{
  "activation": "swiglu",
  "moe_layers": [1, 2, 3, 4, 5, 6, 7, 8],
  "router_score": "softmax",
  "balance_loss": 0.000588,
  "norm": "rmsnorm",
  "rope_base": 5380.0,
  "attn_scale": 0.102,
  "parallel_block": false,
  "init_std_qkv": 0.0283,
  "optimizer": "soap_variant",
  "beta2": 0.99,
  "decay_shape": "linear"
}
Below are experts of layer 6 (counted from 0) of a mixture-of-experts language model. Rows are named router (the router's row for the expert), gate (a neuron's input weights, with its number), up (a neuron's input weights, with its number) and show model dimensions 0-191. Each number is 128 + 32 x the weight over its row's rms, rounded and kept within 0 to 255.
Before each expert's rows: a language model's description of what the expert responds to; "gets" lists some tokens that make up at least twice as much of what it gets as of all text. This comes from a sample of Wikipedia text that the model never trained on. Tokens count by the router's weight.

# expert 42
Description: Line ends, section breaks. Line breaks ending infobox fields, list items and section headings, plus was or is after a sentence's subject.
gets: "\n", " was", " is", " were", "===", " ==="
router [ 87 148 113 177  95 113 102 149 142 116 172 102 145 132  87 154 157  75 156 108 132 164 183 120 175 145 182  86 152 174  66 127  86 107 148 158 132 155 143 164  90 172 126 142 150  82 167 118 212 152  78  94  80 102 171 101 162 157 111 168 168 179 128 104 140 180 132 103 147 142 171 154 107 130 100 115  87 157 119 104 128 120 153  89 107  90 154  96  88 133 154 131  89 127 159 127 163  92 141 143 112 131 107  94  82 144 123  83 124  84  73  65 107  72 105 151  93 179 139 169 144 152 116  80  83  89 136 137  93  91 104  87 129  81 133 120 161 157 116  88  62 103 170 131 105 131 142 149  96 125 177 185 131 189  81 119 155 108  96  88 142 149 156 100  97 133  76 169 148 158 144 110 161  83 129 154  97 111  89  83 166  98 140 135  97  65 108  88 166 123 110 147]
gate1 [111 100 114  86 158  77 153 121 170 159 119 124 121 133 173 213 119 127 122  55 114 170 155 130 205 171 145  96 126 117 138 133 117 125 161  95 106 163  89 129 149 150 180 152 133 149  44  91 117  98 104 127 136 127 108 118 106 164 162 133  70 146 135  95 113 123 149 122 114 167 106  94 187 106 145 135 206 142  95 117  93 116 161 130 102  82 134 120  75 152 132 120  82 116 145  86 173 121 157 146 215 112 138 126 134  45  99 113 152 174 115 171 110  94 105  97 162 157 113 169  65 162 106  85 114 158 117 120 136 134 115 187 157  99  93 103 143 170 109 183  86 106  92 118 138 134 153 122 120  54  76 140  87 132 133 128 159 131 153 143 163 100 115  96 154 111 142  92 116 166 162 111 114 115 118 111 113  93 139 206 204 131 120 150 103  84 121 127 114 165 192 175]
up1 [100 137 111 109 160 131  86 134 131 145 126 172 152 180 146 129 125 150 176  89 150 145 187  99 110 140  38 151  87 114 123 159 150 135 140  98 128 188 138 119  94  91 139 144 107 129 150  88 166 147  94 134 107 145 168 164 138 118 125 140 137 117 145 128 120  61 103 160 141 110 194 156  51 148 153  61  94 105  96 145 143 149 105  93 105 168  91  95  89 136 164  87  76  69 124 130 126 153 125 112 119 114 169 146 129  94 118 131 139 101 149 157 103 186 115  97  81 140  78 144 157 105 129 174  70 114 135 143  99  69 198  74 140 181 149 103 115 107 116  83 151 113 140 165 117 134 133 190 124 143 196  64 110  82 119 106 132  86 114  58 144 141  83 120 162  77 146 135 107 145 134  99 117  68 127 177 104  91 144  35 133 116 148 115 103 186 105  82 125 128 135 169]
gate2 [102  93 112 116 112  91 130  90 154 119 249 132 141 165 121 194 106 117 159 182 136 175  60 128 164 109 179 157 121 197 127 159 149  64  99 101 135 112 115 149  95 127 103 143 135 149 136  89 103 166  73 166 110 169 151 133 159 100  93  87 124 133 104 104 110 160 134 160  77 122 155 115 121  96 103 140 140 122 141 120  88 135  97 144 101 109  75  88 104 157 139 105 125 138 130 125 114 134 131 111 151  99 123 153 135  47  90 171 117 184 168 150 186 181 121 157 215  81 136  81 138 165 110 168 152  97  98 168 137 138  84 164 135 149 100 120 126 106 139 200 142  82 132 140 117 114 150  84 153  91 184 174 100 119 177 134 134 114 124 170  98  71 132 120 166 123 129 182 124 139 141 155  97 161 138  77 157 121 159  71  75 127 129 169 117  93 109 166  83 136 109 151]
up2 [199 128 161  64 120 108 127 131 128 112 169 129  89 173 167 146 134  65 129 132 136 150  94  99 141 130  75 142 115 117 130 137 155  90 171  57 112  83 134 142 104 123 156 107 135  99 174 101  84  89 129 169 108  89 120 152 119 113  99  72 119 108 148 133 123 216 102 131 136  89 151 103 109 107  85 198 130 172 142 122  65 125 160 137 159 120 142 112 136 139 125 102 177 108 118  98  94 103 154 125 150 105 137 127 161 102 129 190 142 170 112 144 146 201  97 122 131 143 125 145 168 136  98 161 169 141 115 143 156 136 128  43 126 103  49  89 134  68 128 192 121 166 117 121 121 132 170 158 199 127 199 112  86 162  89 121  94 101 143 177 157 129 138 174 151 128 166 156 160 149 113 138  94 103 124 131 166 170 116 170 161 117 142 157 207 122 124 165  76 144  91 198]

# expert 6
Description: Digits in ages, dates. Digits inside ages, death years, heights and vote counts in infoboxes and tables, e.g. (age 36), died 1978, 6 ft 6 in.
gets: "\n", ";", " 3", " 6", " (0)", " (aged"
router [ 97 163 110 131 140 118  73 155 190  93 164 131 196  85  68 103 135 138 217 129  97 120 139 131 171 122 160 114 161 145  89 131  85 133 165 162  94 135  93 153  96 153 126 143 172 119 157 112 139 173  75 101  83 105 184 130 174 181  98 127 153 185 145  39 179 122 158 118 133 188 152 151 112  98 109 130 104 151 119 130 141 110 172  77 122  71 177 106  74 124 142 127  82 146 164 126 161  74 127 165 135  92 104  98  95 137  86 104 121 100  68 114 100 108 109 156 104 158 132 181 129 210  99 105  87  94 154 140 109  87  97 103 148  94 131 133 183 132 103  96  69 114 156 136  76 132 145 132  93  82 160 172 136 175  92  88 152 128 104 103 200 139 156 117 119 133 127 165 126 138 154 113 166  83 114 158 104  96  85 137 142  70 131 136 113 108 111 125 146 137 126 134]
gate1 [193 105  58 122 128  95 174  61 109  75  96 137 161 101 183  81 133 100 138  82 153 149 162 124 120 117  87 151 107 131  76 166 147 146 118 129 160 136 103 106 164  82 150 161 168 170 107 150 109 119 130 179  72 163  48 116  85 171 111  77 160 133 161 169 107 145 149 136 132 156 106 101  97 116 162 143 151 125 133 131 141 133 163 144 167  69 132  79 111 134 127 142 137 142 108 137 152 131 138 159 194 135  92 104  91 132 115  88 127  91 187 131 151 110  89 139 119 133 135 119 154 110  82 107 106 106 152 121 148  63 101  99 152  79  76 136 181 112  54 100 181  91 136 172  75  58 146 169 149 159 130  99 121 185 146  43 148 158 136 134 139 148 180 131  87 145 175 158 127 146 151  94 157 120  78 117 176 120 118 154 121  86 128 117 145 166 180  99 118 147 172 149]
up1 [123 120  98  60 112 142 130  86 132  10  93  79 134 172 111 206 138 149 162 127  83  96 131 133 142 100 119 165 125 102 149  85 164 133  35 134 121  96 133 122 150  99  94 122 153 146 114 183  93 198 110 123 136 119  78 125 158 178 105 107 132 120  91  72  88 129 119 100 178 170  90  83 134  87 139 157  92 143 104  97 111  91 119  88  88 122  71 147 122 110 158 143 132 151 129 146  54 124 155 195 149 126 147 113 133 179  61 113 130  92 153 117 112  98  96 107 120 115 123  51  73 183 127 144 140 125 174 152 150 122 151 132 128 133 107 157 138  77 127 117  70 105 152 105 154 115 134 195 127 122 139 122 183 115 145  83 127 168 113 138  77 126 136 150 128 124 128 177 122 120 128 131  95 121 121  68 130 147 140 144 175 135 138 126 137 159 115 122 122 130 159 236]
gate2 [ 96 131 107 122 104  71 146 108 193 138 119 130 115  42 132 165  54 137 140 132  97 139 123 136 125 143 162  90 167 151  55 130 143 170 144  54 132 110 128 124 181 165 150 156 155 140  65  85 145 149 118 126 142 136  99 125 113 107 146 174 143 103 173 116 125 131 135 146 125  71 209  92 108  98 103 140 122  61 128 158 219  94 129  81 168 146  71 153  84 168 111 191 122 173 170 140 149 120 130 180 180 121 113  43 104 171  97 156 180 142 185 127 105  88 122 112 159 120 134 141 179 142 123 131 111  91 144 127  83  89 135 148 133  79 116 122 167 119 145 114 177 121 101 144 128 129 144 154 143 105 134 104 177 172 138 126 107  99 140  66 150 160 213 130 137 114 152 128 142 105 127  90 150 127 126 157 128 118 141 110 176 110  83 135 192 120 131 140  98 179 157 116]
up2 [122 148 181 133 138 117 155 118 102  95 132 115 104 139 146 158 215 119 160 126 168 118 107  90 102 132 109 117  57 107 188 131 112  90 144 155 141 116 160 152 162 160  59 102  73 150 136 115 136 162 109  98 139 113  86  79 105 202  88 139 120 136  55 175 122 161 106 111 105 115  78 140  92 128  77 109 147 127 103 118 121 110  52  74 124 119 110  71 108 116  60 107  77 106  89 135 157 148 157  84 108 115 131 147 162 104 159 177  87 101 103  89 149 116 122 138 135 112 129 118 117 104  86  71 146 142  69 124 157 116 165 111 180 100 193 171 107  49  83  88 121 160 156  82  96 128 136 160 119 142 104 110  91 151 106 120 172  89 121 130  84  98 106 150  94 167 156  90 103 127 104 139  85 158 117  79 161 134 154  98  40 124  78 106 137 146 125 118 111  85  98 137]

# expert 49
Description: Section and line breaks. Line breaks ending sentences before == headings ==, in infoboxes and taxonomy lists, plus It after species descriptions.
gets: "\n", " ==", " (C", ".", " (P", "=="
router [102 131  96 145  81 106 102 120 125  94 128  83 149  51 104 112 129  86 148 133 105 161 140  76 162 159 140 124 130 169  98 164  59 116 152 159  71 129 118 162 120 146 150 131 194 109 131 110 178 145 109 117  95  86 162 116 157 189 137 133 145 147 176  93 150 178 143 128 132 157 146 151 121 130 134 121 144 172 100 128 112 102 158 116 133  67 113 118  71 135 141 123 132 126 155 125 157  86 133 166 174 144  67  61 128 144  85  93 175 118  70 113  95  90  88 140 121 151 132 187 163 149 118  93  94 143 139 129 105  93  77  98 186  82 150  89 174 177  69 135  96  99 140 178  98  74 147 164 117 125 183 147 139 164 113 124 122 101 132  68 153 163 161 118 113 116 121 146 155 183 148 136 151 131  99 146  86  93  98 108 181  45 175 156  80  91 100  94 201 149  90 117]
gate0 [ 67 124 169 183 110  88 126 159 181  82 165 149 180 140 139 160 104  75 143  79 113 118 121 136 109 139 144 104 120 116 142 122  86  69 142  72  93  79 162 208  67 125 133 172 106 113  91 113 167 156 102 113 132  98 106 127 158 161  65 108 169 143 153 118 135 158 177 112 118 116 133 155 136 103 146  90 154 132 128 147 126 121 150 102 180 146  88 174 165 103 126 120 142  81  98  94 149 152 128 162 139 117 136 144 156 120 110 108 129  79 187 123  46 122  65 149 122 126 104 130 207  83 117 151  82  87  85 104  79 142 110 118 195 133 133 101 152 136 126 153 166  82 128 136  71 109 206 193 190 123 149 133 118 159 128 171 137 171 145 229 101 120 145  95 142 125 117 124 134 137 153 129 172 133  98 148 134 149 116 146 102 132  82 105 179 113 140 106 108 130 125  62]
up0 [160 161 114  91 187  93 131  95 135 128 161  77 103 112  78 124 142 169 124 134 114 140 115 133 156  96 121 116 197 135 134 123  98 176 129 114 128 153 106 135 134 116  83 154 169 107 198 176 152 124 131 115 127  90 204  98  94 134 105 127 137 152 148  69 137 157 117 124 165 159  97  73  65 103  77 131 121 160 167  86 103  79  58 108 107  86 149  61 141 148 208 110  89 169 172  59 109 131 146 149  94  66 115 138  90 149 155 138  75 160  86 147 148 160 149 148 145 147  95 107  53 150 114 109 159 175 140 136 118  98 101  85  97 152 115  99 113 128  90  70 128 122 125 166 172 139 109  78 105 132 121 179 123 173 136 111  99  77 112 114 180 132 169 130 141 171 108 135 120 121 169 132 115  86 163 102 133  87 100  72 118  86 201 172 122 131  98 143  97 115 119 161]
gate1 [ 65 130 205 130 113 129 123 110 159  64 173 146 102 164 135 125 158  91 141 112 118 113  89 156 135 111 100 145 165 133 121 144  81 141 130 138  76  98 130 104 104 120 217 154 153 174 139 125 134  96 122 147 140  97 109 158 129 154  67 145 188 127 111 155 143 166 131 144 135 139 105 133 133 152  71 142 112 114 140 154 171  86 140  81  92  75 201 131 101 105 134 112 150  93 123 126 132 135 172 103 148 129 187 120 130 164 123 172 207  62 120 100  96 111  53 104 138 111 140 103 171 177 109 153 138 118  84 137 141 132  85 140  98  78  83 157 136 104 146 117 108  69 118 116 143 125 106 125  89 162 164 168 144 183 117  90 176  96  95  95 109 123 163 144 106  69 125 146 193 128 185 111 158 123 111 133 152  83  56  97 124 106 120  95 114 143 126  64  88 106  32 145]
up1 [145 139 153 133 142 191 154  76 143 116 107 104  84 163 143 139 144  89  88 124 154  79 137 146 112 195 107 161 120 113 131 137 131 127  81 122 133  94 110 149 114  81 129 166 124 134 144 154  80  95 167 155 125  91 158  94 174 106 158 133 127 162  79 168 122 113  87 145 117  95 146 100 151 198 130 148 153 117 181 168 169 140 161 182  95 145 107 167 139 147 153 107 130 151 114 112 100 156  98 115  93 198 150 143 159 144 103  95 181 100  87  92  90 124 111  88 241  93 167  74 179 133 166 162 160 166 118 155 134 169 143 157 141  85 122 143 123 122 117 143 121 160 125  86 153 134 116  92  92 146 114 110 172 140 140 160 107 105 142 174 168  81 210 190 177 170 155 104 123 150 172 152 129  77  81 144 135 114 117 135 113 182  48 108 120 132 176 119 112 164 104  63]